From a checkpoint of a small mixture-of-experts model trained on Wikipedia: 80 experts in each of 11 layers.
Below are experts of layer 2 (counted from 0) of a mixture-of-experts language model. Rows are named router (the router's row for the expert), gate (a neuron's input weights, with its number), up (a neuron's input weights, with its number) and show model dimensions 0-159. Each number is 500 + 25 x the weight over its row's rms, rounded and kept within 0 to 999. Numbers have three digits each.
After each expert's rows: "comes after" lists some tokens at least twice as common just before its tokens as in all text. This comes from a sample of Wikipedia text that the model never trained on. Tokens count by the router's weight.

# expert 31
router:544478508484485517489459499513494498516505547474512490520469535493511505504530477484495473518507496498438527523493504460449495508568492503523483452492498519450501497465503541512501484466526500483500487524479487499471481528521507487511500504491515516492513506473515457510501499486476464471528492504457467471467503520504509485501500523527509501539519473549545441552478503503542531540496460525492493510530528535549498457509464488502484498517529530447525545511540500502512538531510512
gate1:539471514487488565516478479526544495499490487460509525515505523491523516528520430469488497511515536457513539529505517506512503538501499485514478504484512500466512527473496503507536504486494498513510512481506517472526509529520483484449523537514472543559535510526501478522485455524473514418500451522521481482516528522510549508509505494536515505491478478475502455497477488501517557473534473495506468514529536499502519483521512511530507509551524505479544520488491510479516506454505513
up1:515454486501511518524499469504513514529507475459501526495527515518511481512532470480511466499512531503514513548490520503508486534507511480519506500446496500458464561489527499481460510497517492522506528480482526464521529509503516508477467511561517558549548526537501462544498463526487528471527464522507469442500502519537542463497482476537521512484510470471541457468437521508514513521510538517542491524533501499488510524501523506510524502524509502489494494493495502485518518486464511
gate2:486491502521509475496515426515455541469469484469538479501509545458512503525485478493523479499471529492481499531506461574479482513496554465511504515513516474479458464522513489478473486504509509462527480492498499507485460495471515500505522459469513518524495516557494532491508515473552471480492513548458510501519498489476513503498528456505495534513519482523524474491532519496478498476486509496458559508503515501517452521481516463511511472476482499502477447480485539506514499492511547
up2:533504536497475541507505515491521502482518524498524505512463491557473523500522477507461550488509493506495519489507525438502493449498473506545512501482491508476533527505498505509514493508533486540466482466509518541487518512529516458466499533528518502477496474447527461509504446485447500518490490486531485513544568524473473499531487490443501460461499498540488485497509508486486478459491492516495452444502482508509505500511491492469545521502495488449519530522535487498481489500516479
comes after: "\n", "\n ", "\n\n", "\n   ", "\n     "

# expert 29
router:544492518497466532489463487535489507535515509511545484530488530467530524537538492491459507491526495479474505505476525480471474539532504526503495498490490489495558494508494533504499489463511455487458503524476452496504485493499502459513508506460527551480494505509559499536540496502453508487550499484496492480494542532535536498493505506510502494529512509507510443523460502539494506493492506549511501507503513532552500468519489464506469462539502502484524565504503521534543510502518532
gate1:489489454481483443509468496489521516512485460515470492485495493512524507490495515514543467525473509523508549478548524511520512466504524452530527474547498529504536494501519493528495486504458459513477512528511507513488481526523445527526463539525496494497536464485548448476495550526498507486468528472499517471516473448481487547500481526514524457475512503479503532475526531476443505488482514494523493482488538472482506491496506525508479522483517440529506491480517529508488506533508497
up1:520495546484486545482542465521499513490490526519518524521503512515495488546499453476529521471517512464507478495442461480496491549534511548477485516431496435506495492496497527486507485482529522491554481476492497500490515470493549483509531460484471535499494531506454527509525483456513461500517481498501509500506531511573554513449523518477487500508484486530496481496499474521510484487541499522508511506489495497518509516508474483517506479512484554486493544521465483458483494486497503
gate2:545512507476470514506506542496491494460543526495430461504516528464475521493495524498501515489526473519491512513469449530468520500477520511499507499501519466499497446505507452523487479475504504499524485527502505468493497521485507507510464504504486481543506471474481468495510510472454487526515458523553483486503525566512462486473517502466483507497542555519515508502510531457489517530468526524526498515461522484491490511452482515512498504522533529505528517498450517461512502559466528
up2:504482513490510543468482490506484506494479505498548538492511498492486524507515543484511551525515498544537524522486522465511474489523446493515483472492515503500525489548482497504527482475470517494499509484486531518504502499492532447474525538489527499519471517490520519448490465509491560471466530486473502480480506474497529505493507490475464517524462439488489486490527476530545433504517491494465519483497506475479522478560523507512510550541510520493504466530529489502514478441460479
comes after: " as", " is", " with", " in", " of", " for"

# expert 44
router:558472500510468505468457442539483469504494488521505482513475497491488520514524502481497487495539482505470526522480575487475486518511512472533501490510459500480519495503535518534480471506523506502474471504489498462498512523558471452490524504493525506474526513483542462508539534490472461441537492481475502459486485489527541489492481518496507500494483459521528448509480519513494496531524514518502504548523516540524477485503507513539481477529524490487510510539523489552524522531535493
gate1:472519496526471453481460477494512494479505515517501512498482535487508505529495527507487503527507477488489512490471473491470456455537516499481499463537474508468477516510511505503478497502512502550483478571503539533490497462532530489490451478504483505462502506461535540525485523520480530511517473532504495451490446492520469452483483508469497480456497475485513462468513520462573474501506506503540492526483449522517490530492476517546483451498480490470535497524510497501474517481497508
up1:514507464534496495508528504520502526515536488517517503497496503469496523475503566420485526488528550544537504492515507478472491491530519494529548520516492499507493529520503513485468485552545523494510513488482469507454464514440516493485537504510508475524539506471513502471506516510504489532522549472496503507496466515467470481534495509494459493522490498522513539512490531546474540501479544487460558509471478493515501529517493511454516531471492483486476502471523527495473502531527526
gate2:552427485445453461497506493513530466499522461495474488542476548526480493508496488507482481479538469470533508521528518511543534468515510483506522512538527519516535520489484491509535497520514527526458465502489485503489526488481478523485506497472536515519519493532509513491492513481535447475496531501525499496523516515542549541509463528497462515510542499507503581505512513545512489476528494496486466501502507481496543498508527484500516532485521496553499483478517510530484522510495485
up2:566450472485464475477519480457511495456545445541472492517503517525460512505509483476523488514507496456504516501469519482501504461498485468456512539523514498525522514517493499497513498508508524519470454480505502503493515478480443509485486511490538512498541504519502526471536534461524472461511497469531510491536491529514557522504494510505469517520522493525516551496532532513512507507525493543474487498503493480488547472505505504536499501478508501540473473493512546575493527500526483
comes after: " the", " a", " his", " and", " The", " to"

# expert 48
router:493485495467477521473489509533499477530502506455496489537460538495501492527514462492503497488507498504471526547499506503464507514506482510535477473474445487472500497488515543532485447481502469468500505536502409503499495524550471503516497526491519553457505533502528438541520495478458492489509506472483482486494515509514500467505590511490508484540491486508553448526491503496494521514495515513515497540519520512504496495520493494463475487493513524497500552513513513523532496507521519
gate0:477510477495450512509525490511532539495508499489509520535503492485476483473465500506514450495469509512524483485439490509483516487478473535479484504475530516501512432528493515481537483546473503483484485496503518481450500504514530479538515506538535512514532481501502537511496518540498492457511445497510485583529494470508470466505490461514492552491480493499562523523521504491491469515518527500486504525508524450461500452509446513498504476501462531494477474484502506518500503518460494
up0:497496501512536477497466523491464462515498499493495456472480510524523525528514504477499544501534489473484515516573523489533496505528521455508523498524469501508499572464504488512469521457532494516522516517518496519532518499481480528469485509454462495493474526497492453482505469471510502528469560521504513425471479538502525543479501517483516448509521484490452485475485492529494541492483474504530503467486479549530496540475535503501495514510513474506507517504499482470488506469530501
gate1:491478476477478455549512522505511552532495517539541458514520485465526476532421533494485516515503520477529509503490498549511521518476517524480424502489490518517502505498480537531519535531498467479482496479529516490503502520472457470499512466531515484482520505525538467479514503503487485553472550505511514477507506471519511508466525511472492445529504528499492506492467516511544477486489515523521509535503538486482517475484493538483500471542450505495486537491502475513470482520482505
up1:497521530512492547456483492517504430463520464460490539480479530523478522486572474514520505498487476540471490499508495457482463464509492486523554483491509477503521474511510487484488472465494534507538488519477495516489493478500512514514481529462471516506503494474455538513491484508505519470525441490499498522505501542492465497540469494510519556477500482494523504500542503475469520516509477479482463443488467523510485522516513453506520523466531483510504456520523532490510515468529510
comes after: ")", "s", "\"", "e", "es", "o"

# expert 46
router:544504497480442500508464505511492502524495502501508456563519514498527533493527482484443525501550467489490502517479536441481474501522496504506503505477498509510540519508491545496466481500499462488508493528479477486486447508490477472508550521472532513494509506500552436546500493483488498471508495483503482491508499497537528507496513507469520488504513499509509472542454497574537497543518492543485437521502515498495484449520481490468496491523487484516500505489515548541523525503521518
gate0:507490501471493493495500532501509524472501467531541493532519505510530494475505560537512478453546451499480504458524510489485468497522472497517491488487493543483482551528537538535504527474482485472500524481450502500473527508479515511471479468517504517480534493507512459532517467509501505492497539456467484501514520493527520529509519529505554539486467533522505488504532472534548495455499530488534496488502540538538501522496501511450525484492495507498514462556471492474531480537509489
up0:481478497457550499537518514501519516495520476524509487518525505486526496485508515501523445478544448534491482478525527483498474507538501501512472499467492506508500551487512559519501511508486497487507547477487473491490514525493562508505505436518466486532532490509478468528469474490513515488518527466472489486496517507510529533503510541533513554485443540503450517513521461531507495476501509521525444512512566519543490486507481486454518484489468491504522484537497498496497477521518486
gate1:505489497483507479497486470486452495487481461553449510500525434488492486511439513484542516537500506469523549504501517505522497506496543522488519503499513524524478512515515465508539520520514574489504523544518496471485474487485525510507524490491539513527476457511511473493534522518537531480507447482507482519505500468544514504491468539563497499475500463536554463495467486497516519467517461471496478522494486503502497487537532536522513501520518489492527497532466515507477505523494478
up1:495477537469514520521488432499497477506513483531454510479498437503506481508502509474496472541476503520519508503494533493493470484454522503473492481507488483500474466479492473467548483479495552474485518508504522511493473518493494479495517527481521515495477461515469499553512494517474496468513467502496516490532473467515494521482489501506539509480486454524559521468472476508500522475492446482540507545498468533479549501515538544512535483470528486449493496534467521451455486509503489
comes after: " the", " in", " his", " for", " first", " Premier"

# expert 59
router:512457514500454513479500483521451488513505497462504460521469529510506539509508504475497501499537427498460507535460548496495471543517504489496500444498485536506512499491494494507461482480509503476485471487489460515475473524538493458546516534504548527463527479491521469523529476422490480471507484500500487489498515508507506497535515500514540491539501492500500467488486514547494506501507497502484506571534506530517498443545487494491493489497518513495499531502500508535529496561505489
gate0:496493481469499479478531512564463475487452525514435483498496530533509500546488503536488499534525473516473484488483481495472504527470487499495524492485479542559486480502504499530484499497513477544477492503497464520510503517513504469489474539510514490477526503528453505486443499506503523496452442444484505541498551522491501462520497462518527548478456460489497491536481492501496527505494498448532523514526497493505533506520526531497480507455520484464495490476518536490513505517523522
up0:499520510522499522517480467434540529512547481482563526511510483474497497454506488466509502465474527468514516520511516501529486476550505490514477516512516470428512520497494501455523494505484523467519497506507536491496496490489498537511516464482495514517472500479536488515553493495505476499542566550509494465515444471519515530490495542469471452517543533506507490482523511517506465501492508544470471478466511503499478499469473476507515504544483519538512494519479467488492488478488480
gate1:474501491553537484522500523486506464490521509487468459487506483507497463477477486501521487484463494501514506498517483473536478546491509533486526471524494524486530526495492479487514473460446543508507506524483489503463504478495539464482536492526468529493467503506506480506533419505545490507538548510488518480496492481493519488505564497507481519496484494492471477482510510499511500493557529479511490495526538530474459496480479496514460540476501524549489535521435564482499532488496499
up1:483500481537560471500486483496489468476513474480486463521524504517513460482480508499538479504479480487519506490487481467529476552483490533451540459518483526488523519492518490515510463458469541501505500513478503496472531471492529475493510489532473526489465518527506487476508423519516500520536541513485521483504470481533532493518507495488481542497467481501483500517537541501492503492562540501510481526498529534493461506499475471497489556485504515534476528536448549513519530510521508
comes after: " the", " The", " National", " High", " State", " a"

# expert 8
router:521493522499454500469500498498502499513534497499534471512485505504527529508514483498504480500497478489435532515503503487494506518510459544532492453486489499455522470492523538533499480477513499495493477513471477495494461545516475483498519494470514504452476528460514463509526495487461495470498503505459452462478540502512492481516506513506522460536524471543542464536498510506512550520498509536460475499505537536502490464513452455501452496513499511460540544502547526506517533536507527
gate1:504495490488469513554508495520515511464506515523479482525498469517491474488523477528476503501463465481507505510514506445479450507530493505507541503538496510479509486486516494538505550518503472528479486538479521464495541443491501522502442519518519530526464476508466537499497547509496497546541489505511505489512509490559484523448517457516476479515477499461501511518502535519493508540480513477527493483478461449515488518482456480514525518521496516479565496497510533523552487482487475
up1:522470466515463500545532485492530548472508471501510484494473506529471489505507493499422487521471477473495510495537534487488480537495491506485514492519499500494477473487485487495531540527507497494473501512434553477488525454486541487478457495488522512536488480513478525527511536530471472540498515515483500494481508476536468494487516460524506498526486492479502509520499541476496490505519527502528530512478468467512535487485424472514533527511464466498549493504484517477520473454446509
gate2:498500518511438510549536497526508519465495460514528532476437512510451507515517479477502447515493455515530545508491492490487500539555498510529505521483475486499479517508474482487509533512482527476481537528506523513504492512515525520532512496527531473508481538492495529481515502506515467482493523514520511471493452493540524483422501538496503509542527503542459490447485527501485466478534499529534473489463482461462535511497520489499486522471507471492545485525500491521513503502497488
up2:490524494479542483492476502488463492504521523480462477521534471517549477516491532534523545496528545505446484473488541512517494487437500494478501489516534510480509476500539529509497485501537496497493478495528461520501488455481453489512471489501447536488492469529494459507515514492500481515516489502489492531515537505490474491529481466529492455511463499460550500537503478475529520503449502442485514526550513530549471473497502514507472500534492495507497535480495499459494454492504529
comes after: "|", "-", "\n", " non", " self", "year"

# expert 13
router:538477507485440535505443491530471504510523491486509496519509505496489496500542492479509502524530457500467519511480560432464462497515469511493476493499471564499499503499487502497466480508511491496486458512488471496477471492530465500476525528500534498452495527472516431519533521461499497469496475505487474488503515513530523482510532488486499493500539518549510444505494491528484528506503516506467465547529528499515485500522500466507500462519501505501487518500515528538547527482563522
gate0:533517516526488511523490486460514534483503507495496499498449537488497504545460527519470521503512492473565550501480500453491504502510528519512508448525485558523554502522502504490497482515508477525464468482497495490489561481522524513506542498532500493472444512479478478506535532472472528485514527514499498514492508466491501554472502472538472473469515504568453530508490495511515498491524500509471505476516498470549474532523517521512490490483467495522496520500545486518474514451485499
up0:470510472435513495444487495504475505495510474478509482492530463457525489491504495474550520501475516495474498496504451536490501513489467522488481504510501449474467498451496481483506480485480509493522526489494467510471454488474491529523470525462513527454514489520510491539478477482486515524474484502515518505525469472521509494531478461419549519482445475499555492512508552502484504536523494485548525500473515495464496472498512462501518515479518530513499487493459466486493486539519512
gate1:479474490475490490516517512553499538497541510470501473499505505511545492476526533556507503516545459515491453497500500484481462481475463489510455537468497533538515497469478440499496500461537521495459508480486499540479505487513527497477515504507501541505467502450486493481525464482495499502481452478497504520523489509509550518484502444496498531517486499524489517511516506457532460520489530516470527509498499504547492493467509494459493514544497517510545510481493505528540530492568472
up1:527515516516502509496507492456471473523464465547489541479517502500468510497494469448499508505453540495502545514470507498516534523537519525489544458519502454469501502536517560495518501538448489504528477506506501441521495502492483500530486486500498456517515485544488528501478522524513504487529552510498508495488491480487450486516476535514515476479491492468510471477496489534481549487522471500539484505507476493458500529521473506536503481463498474505466484522523500474493468496434542
comes after: " the", " a", " ±", "00", "0", "2"

# expert 75
router:547469537504483516488483489558486504534494507487517493520452540498539538545539487507503482511516503504471508529472512489461467564514503507501485498471480488480502475474517552505481471491519487477470489542473481502495500507529517472520493506465529561491491515492523506501528492500477514495547490487460497509458558545539528492491498503500501504563517492499504449549465530527506513518497505514513512503508503518541495496515499491491498454504504498458526528511499501528568526510527545
gate1:486474520521503498477483515479463491528494472489499457480495505525498516529520486576489492556506512528514524525492499525508504512485505486556524532507503514489462510495491444432484532515504479494522519490439501504499522498492482487479463505484501495550494450498508497514507490493540501521487500489502535545516493506456529497510473561488577431482519525493477503480523519501499521501510538505507499526507520495537488519473517488454522529475532481509502475520521552521523501519476466
up1:490532498491498517518501477525549522470499516506519551508520484475509480467479501450515525442515473473495485481499502482494484477495478509448482478489496475505529484508531544558491481496485541524477476515570495507497474497506526495531522512516487480468513545498487513511484520526456467471512504515522475445470503492524486509485509431489441554495482470503517488533480482483488480525483470480479485496497484513472500499512496517538466458541468515459495526506475459475487521472517534
gate2:497516520513507478522478516497481498509502490470498520472466493484501481499492491484491502504559496441508501517516514501456484520496535448540481513494456490463509503462488475507476507493495504527492498525544515486506509460487491495496543546528495495487455500529498471467518479547471528511434522525520451521480553529550490524500510470487526513526525514524495487526505491472458527475478515533508470500518544452522453522494498522552515534496525494478452524518499455515467514522531503
up2:479472476554486476528511552518512534539493490453490487519465485531484498515466453510527486486521509494522479482506504508461489495477502508518478523477500515507535462469530476508524494492471484526485513495516469501516505473503494521447557507502480500510466514488494467515519480548491539516480546519520451518466538528547479507531481515475480493545513537485491493507523486472473492484498496528496495517478508477510481477483467503463507490477517452531498490568463507557497561507479525
comes after: " is", " as", ".", " was", " of", ","

# expert 49
router:534473495508473509473498495549502453527525507455515494497502492484501523513542508484489466520506493499442528505456504482455473505541482497545488470472456497476500495490508530561482489487507503455470499529498453498489505499541478470524496533452514503452508508491539455526513497458502507492520491497454489477452515501528502485529574522506501499522526485514526485519474525504504514546503504520494473520514545520507495501508481460505479504517524543494494547543528542505502532516507520
gate1:511488558464490487541564525498504545536534560463516537501491500477464504558490510510516459441513475498513507501483490524514508531456512506487546451484503494490510517514532501530516506512497524488535494504491478532489492505500495510465502484525500471519478491503473527514466500514468494509548548517480507539543523482463466476526509504506490510502494485507461475510480516455487490488481528510509468534485490496493496452524481511481458525489531551481509470543530557489492488505518511
up1:483528461547500476439424468506500462487467434526496470518518507536512519434527482493498515556469517486485486492514511468488501454529515491493458531497501499510491475488476485477500499500498490509483517501509537456516522488504486474546512532476495524489516490503518483517521522475519503498452461474543507484454477517541529502494489502488515516497512526500545519502527489544497492495522468495472528493490506505483503539463525505523518465533469448516499529468464466518514523505486498
gate2:510490512504511512474466502516522478474491469520515537484515473468479519471509484521481442465515489558485504494480505432497519510474439484543449514453470511479508532515503473493496500536519476502508500537557519500471529483471493493531474531489518491510504516535506454479503496524554519547518529474476478480484538506518467474474466535473491500487500514454496469467520534511509515481498498509482463513476462511542477511511478499459511489511526494518493471537458524509505505536522491
up2:503503501507504472525522486519493496492524530449494483505490542518507484522492528469500537541479539443525486493513501549516466486547545531468519516516515523524498471463483531493476513456441487495477505477444477489467498505529494515468497484491510498488505488478485527528502491477495487471478498504528510535504469498491535482525538448537504509501524482523491529517493495503482463533533523494495543470502568471461520475520508478552501488508440493467511499482551468476514492475483502
comes after: ")", "s", "\"", " x", "on", "e"

# expert 30
router:554498506491460546501513473554477486535500507488504489539486553501521526510540479487496479494505495500458510535501504468483467534532494505540475484452479500482499498457516529496495466457507484481499504519491475481490488555542493464527500512462554554508517500477543481541497525484488497493521514497464457493479532519524531483505520523494498502506492489499519436516471506525480512538516506545510505499501518561514489453525494497480503453509509499462535510523504526518524508527532525
gate0:490484508541558525463509514454468514530481532497476491484511491517509538481487457481490484544491488504505494470520510470467474493516524534511502492524538494484481526478457476498514481520475491480522483514522509473495524555526469517451522493494523506481491483492540449476509509527464509461450507492509464503517492473490474482478502470516487536508480456500564513502520471500519469534479518504446492498509452483478502480517520480454519481554482474473490511491500445477541464491511519
up0:476482476526538486481494514485470499516512518499464529504480443532507489516483465494451495521512472584549487503508511478499472476530517450495505534496513480513512486498502490516541483526450499517496514481530491464539492529512487508508525499476478525476526456501496464474488504514519510506443510528492505472471491504491474498481496494513485485515436499529534492498531460521444495494472504504494516525511434484513490469491540526549506492508489466546468493484457450514518497518528507
gate1:483503525530532485501497452472511506481460480526517473499544491504481515538498481523482478490534432521536514525472538540492458546475507492524484486483523477512506476524420463533521499457497474472500501532502515537496490449503527492520477490475499547494533477503491519533475480503498526467515458535471521511467480478487448520526529509513497509534523498485480504484503509526478496508501505498464505502494500475449496512498476460528500525506503503561455460477487516511540500516518487
up1:508517488524503528502511521478504521507452519431489526524514508483490502539501490482503483563450489490485475499527484471511488518509503485494514449499518510473514511480516543496493541520487527497483500463490503526477506539451478483474515486507496480547464490458494511467544527478481456507516495473486455525490490514520474502485471473502514504492456456507495531499568539519521514493512528468519504454530493535518483498530531473565515440498498454491507481488502525496478490463474502
comes after: ".", " of", "\n\n", " in", ",", " on"

# expert 63
router:545457542487430537489495478544491501532498520471501498502484505500501520503526482498507484496505453435468511513440514500468468541525448495500492476497461513454493487500506510544474484472538501469494484513481484497505481517568500494507486501495500510418500502492526486523500511502498500497562500477484508464471527505507521467517498520512509497511517492504543493500489531504504527534528485499486504522504530523520499454504474498497500488529506522483508569517513519508552518563502501
gate0:494514471505450506512504512529451552452515484502472510535502479522464482514494517474519503481498484474481475542505482514475465470480501486477523427486443520553541511540501478499509506514480508495492507467492486491528543510473493522438486542546516479505496495489452463515462486530493486483489513490488514482503469465526481482512528485537454500501492491498486507528504453537545543500515493483537510504522544490528464535545507499497521465489493491490472494534498486517513508506538488
up0:501492552497483466489498507486528516511496529461502494491478495462491474532529522490493538511539525485456505515530523514451548535491515479558508498488508479485481496505539509471490538517524463507477509548547488517507539495487483471532504457480463475523525499512543504491556496446526536510484472487475489527518513518472499471497521507501491538493509511509520447474496514492506508538438513481496461500471510521492577485461523500489490509498473481526483519495497488490525456462500521
gate1:519522468475476486482515462505494548511507480515516529499494506509521481505488493504550482515491524506495492436516480507487512575523521484485486501482524529502535520467473526490495436507501547490530490537503498475509465503470451490485493502498467525449485476467513480501510467495490441524499527511551555518509528495486435511490499489458527515507522515517511468494529517489478484502470501506423516494506479520467535484544464502505541489492496501471491487521517510511451500485496525
up1:487486524495519514526479533492508464495493499494474483488524515510478512481516508492438523489522479492512528558469524500526482445484492505521516495501481481520485504522507481524507549492493452544483507462491506540513551493520561493502514489504509495533521514529492507480476533485501565488496465491454448488474474506512571499505498514525486489497502485482484529507462468517527498506530507500583507500503522473545450519471525516510450530525510500501512525466476499490548505513529496
comes after: " |", "|", "=", ".", ")", "\""

# expert 55
router:551465530466446515498496500541437506531494535494528496514467516493512527517516482495503467497500475492462521502457544494458492543502481540501484490496459516449498473502520506551489483461516490457497474505493472498480465536561505463505511541479504506481493507500509449545501522486476511459510520470464498459470510509510512478520517521533530495550520497502522486511467521496497513503541473535485481508507554512551455483508487489506488493489503495488526515508517539504518528504505527
gate0:455519524524518475496512480492508538502516461509457498467439496525503500550560553512533501495480496512469510478512494513482523546485475494489460487480533502478492462456503489480496490509485498502501507522445511477474474460522478509511505520534483467550494529497547474534500467534522514483499467493508488489530494471492485525529531525496572498470512465513486502504481468576497492482482522518474505495462483504491462519491502552498487484505531465482503513488502536511506468465508482
up0:540485486481480518499479516511501472502488539496540506524565504488493489443452456488468507496517503483525487517494509486535478441511520504514538522524468508522506555535492505513509508489515507500513494480544482521528521552474532482484504474464522531460511472494466528473493538457483488520513524514499495498462508526505524478483449475515432512522485533482525509504521542439511507528511463488522489504541513502498539491516508454503508518509478546515502484517489466493483528534489520
gate1:504502505467505480518465488507524503513528479524513502480540493505490484491558499468454521534495494501429559516456478504457486508489516476489502500509536496521516533517468489472536510511490503465455518485453508497494517480493525533516467531482513522505528513493496507485495492481497514488519552525501500491529447484528498552515514507466492514521579504516506571475489499522510497524518504508484505515482489506456496501447541548533469464481505505524447499514530483494493474471484479
up1:505525514484477494493514435495490471479523516524496473550434556472460507508470525512495535500494441489527468473513500509455513503484494532479501453470518510551522514511494475516519484504475507559540463524508528501525514517498480481488500477528497483505478493484491491523460502533522472511456482498491511471464516473502496476493503480493558475505457501524492529490505445490474489522480491524500503485522535510486483493500485480458524545519520502530529516451512534494533493502553522
comes after: ".", "=", " =", ")", "\"", " politician"

# expert 5
router:532486490450465513471487493528488497556487510492504491522494540498510491542516475484477497500511492493480532550483507492466494509515496506540480457477451506490505499498508544522477483449552451451450497531489438489502503498549479505503500537502511540481508517491529448544515502465460494493544512481471490458491523502503514471506571539522504491533505477521550471540488506499512529513504505512484501509527523511501494499549497494474491482498499508493499563506514510517511502494517534
gate0:465483522492490493496481489539589484524510493451527466522537504505470476532501522535497545521527513516534536482544472523455516503517493499504513496470450499481528515500496549492483504488519483474515492489546489501464474545501481526526493501477481465453473493506551461488504488477485488519539489492459502503471488492525499539527510577510494477536535467514497474473470505509515508505486468514483487540507508464487547466505497489487544514502536488486515522502514491533507496517483502
up0:519509483488523498511525511455417527486508511553494542463477500489524525485499492458492468489463496489467476525454522495530475494462518501511489491543535505533468463507499456505503502500459513539493506523458462470530527458513520481496516493534527545521515505480434531501495510505513533466453524501537492488511528518457495470466498443493493522479475532503506537535517495504491511508515518482524505472469500536513468529491497503518453475495468514507505483518517511483510515479500527
gate1:518533522541493500566518480487509518512481542509497485541493448507503500491530495466531497515479496483543518499459480502485521546532520449444491515463472501475462476540469513544503514510486535487540516479476506475517483502481500476450492473438497511494499486491510467509524521505517476492499500505564527501471503490536508537527530507517471470508519519509518487527457481474473475513519545519521490502521534529463490486486500464464509510467463513479479474494495545488514473472476486
up1:547478490512506481480484478512474498466524503505480481546502522527483519513529507510458510493447490509495454535507511518453498545455469489509509527460495516524492540501492510533465484496523497470513529484459498496500485516516513518547530538516469511537486502436507468456508522503558493479532503492489525445474484438464482489510493467570511481554484512495505511503515540505460460539463499514524506497514515482502510522489517475520489482511485493488478514527499490490516535493534514
comes after: ")", "e", "a", "s", "o", "on"

# expert 9
router:550466509456476513506491496515487511533496510472519480539487514489500508501519441492488488497519451462463525515484498484462444496552452530513489452491500528459508505496505504528483475495531469447498506496480419491496477514518500485508504496490500511451481504497524443523502497488494504484516524477501488471480536493513509498524502529491525498495532506500533499496451500521487547538536468513476456512503532503539498450506478460492505482533502514500533523507508499499567522512520544
gate0:493489488495500508475508504504491465528480478504497499496522537524478485501420525492514481483493533491564527508520501562488517510518497479545494482493498499474481512501491525467487524479485547489540495559491451470487451473482482540518466459470506512498492532475454485473498457506510504513484519508522500481520454481530449470534515480455434520505465516507494490481546517501484502496471527529506507489533497531509558498556497501498510494502486515503522530498481521518487506528465508
up0:506520534489506495529494501489519545467514516491504502518481464475519518515577479514482529513491461500444477497468509444509487486499508532450491519508509505520521501504508468533506481524513455514473507454503541535519552522520509459478521538532500493502505469522545516524508530499499485477523479485472503517477542525467545521457491521543557470492539487501496500510454494491529499509519474474496482522469501465495443508448491496501483488501523486500477480502527472482528491463530492
gate1:498529488478541443585483476480517520525520513518494516505509530498500493462520478493437485505496500520533484455494487470511514522439505478485516485526486500500473516497450507520471497531547465516517521524491504511527483456512476504518488550548517481485504522519487506512483493490524465500462458492527487517494477496496502482491570511515506446501499515478468500503530521527514478497442545516506507485506443472474510494508526476544503490522463492518464498535504486529481513503486520
up1:513470520508458572412503521506481485461498494476517473490482474509489522534490535500552512508495500486473515541507515536488489483559512529529473503473515502503524502513548496484530493467451528486493478483513508471477513543494531504468510450457483508506500484492511489492512488498481532503532535512469519480512531501489500519507431497482491544486497484522545500495491488493494521502563455489503484519496537531523497498497469520474498509462551508473539505470493522482521490512526480
comes after: " |", "|", ")", " information", ";", " Animalia"

# expert 70
router:526502519494465522502477461570485492497512539497517486518507492464520508497545481495514489507554489488483515507482522429492473502507462506509467471502491480477531506478513526510506445460526480479492496490464462497509458509506515451513525495493523538479517508481544490542524517498501501475525499479494462457488505489518519515521517501505487474505510517513540441500452494535482529509489510543502466513501486541514495470539495461491522447552513504458499518526493501534520542519531544
gate1:484503506491504516479461502483534499512485462527463489538486493497486495467482514486500481455487528475476499517498514557460509490538476529470489474483460485544471453458532531453494494464491515511505498477489518520482448509509447478509510478554508475477532487544509442498493500476503481463480486486443493535543527488481481516513476500499486527496478489530521474527486459499513460447511498544485503526497526506480455483499509528479504488507535528505518523509447493502501547501531491
up1:551485531476476464505544467498478487510506524453520485522484508478520477543488464516538528544522506485534542510483487502540499514485492500491488503500525472446507566509499523504521502541478486477481482486456537455498519493479569525512519567454519493524484469497485537502528475515473506450510496489524492436516503506523509496508500483526494487472488505521514496488511497482500501507507495489479516449529455516538518501509474484531507503451485511480533534468523488470488499484473512
gate2:521518478541509540509470476479541541508515488551507522509491507474503489502521519524454533484499504525539529534539526510512532528490479481554484497486524490532462495525511516494479519487512506529506499514521489489487461503492544520528523435484523515511467501486476468522546523449461466513491525485514497494477493491491507498507503486488496489447467514448485498484480525516525559500484498545493525500453469520473484522476517547534517496506495503513462508502502531502496486548440455
up2:454491521472491459488548531524478466487475504450510476482513506527486523511466473471534485518486471465460471450478493495499465468500517517455502500517478492457546505494487493509522492508458495469490490485474494519511538506496457476474482571513462476505523526527535537498460481545541541495497485521496501520518502511518492510492524514499511506565524479539516503508522476481485460497514501453523486502542520498531505478519496474465478515487502510497538481477497491480520515460548536
comes after: " a", " for", " of", " and", " the", " with"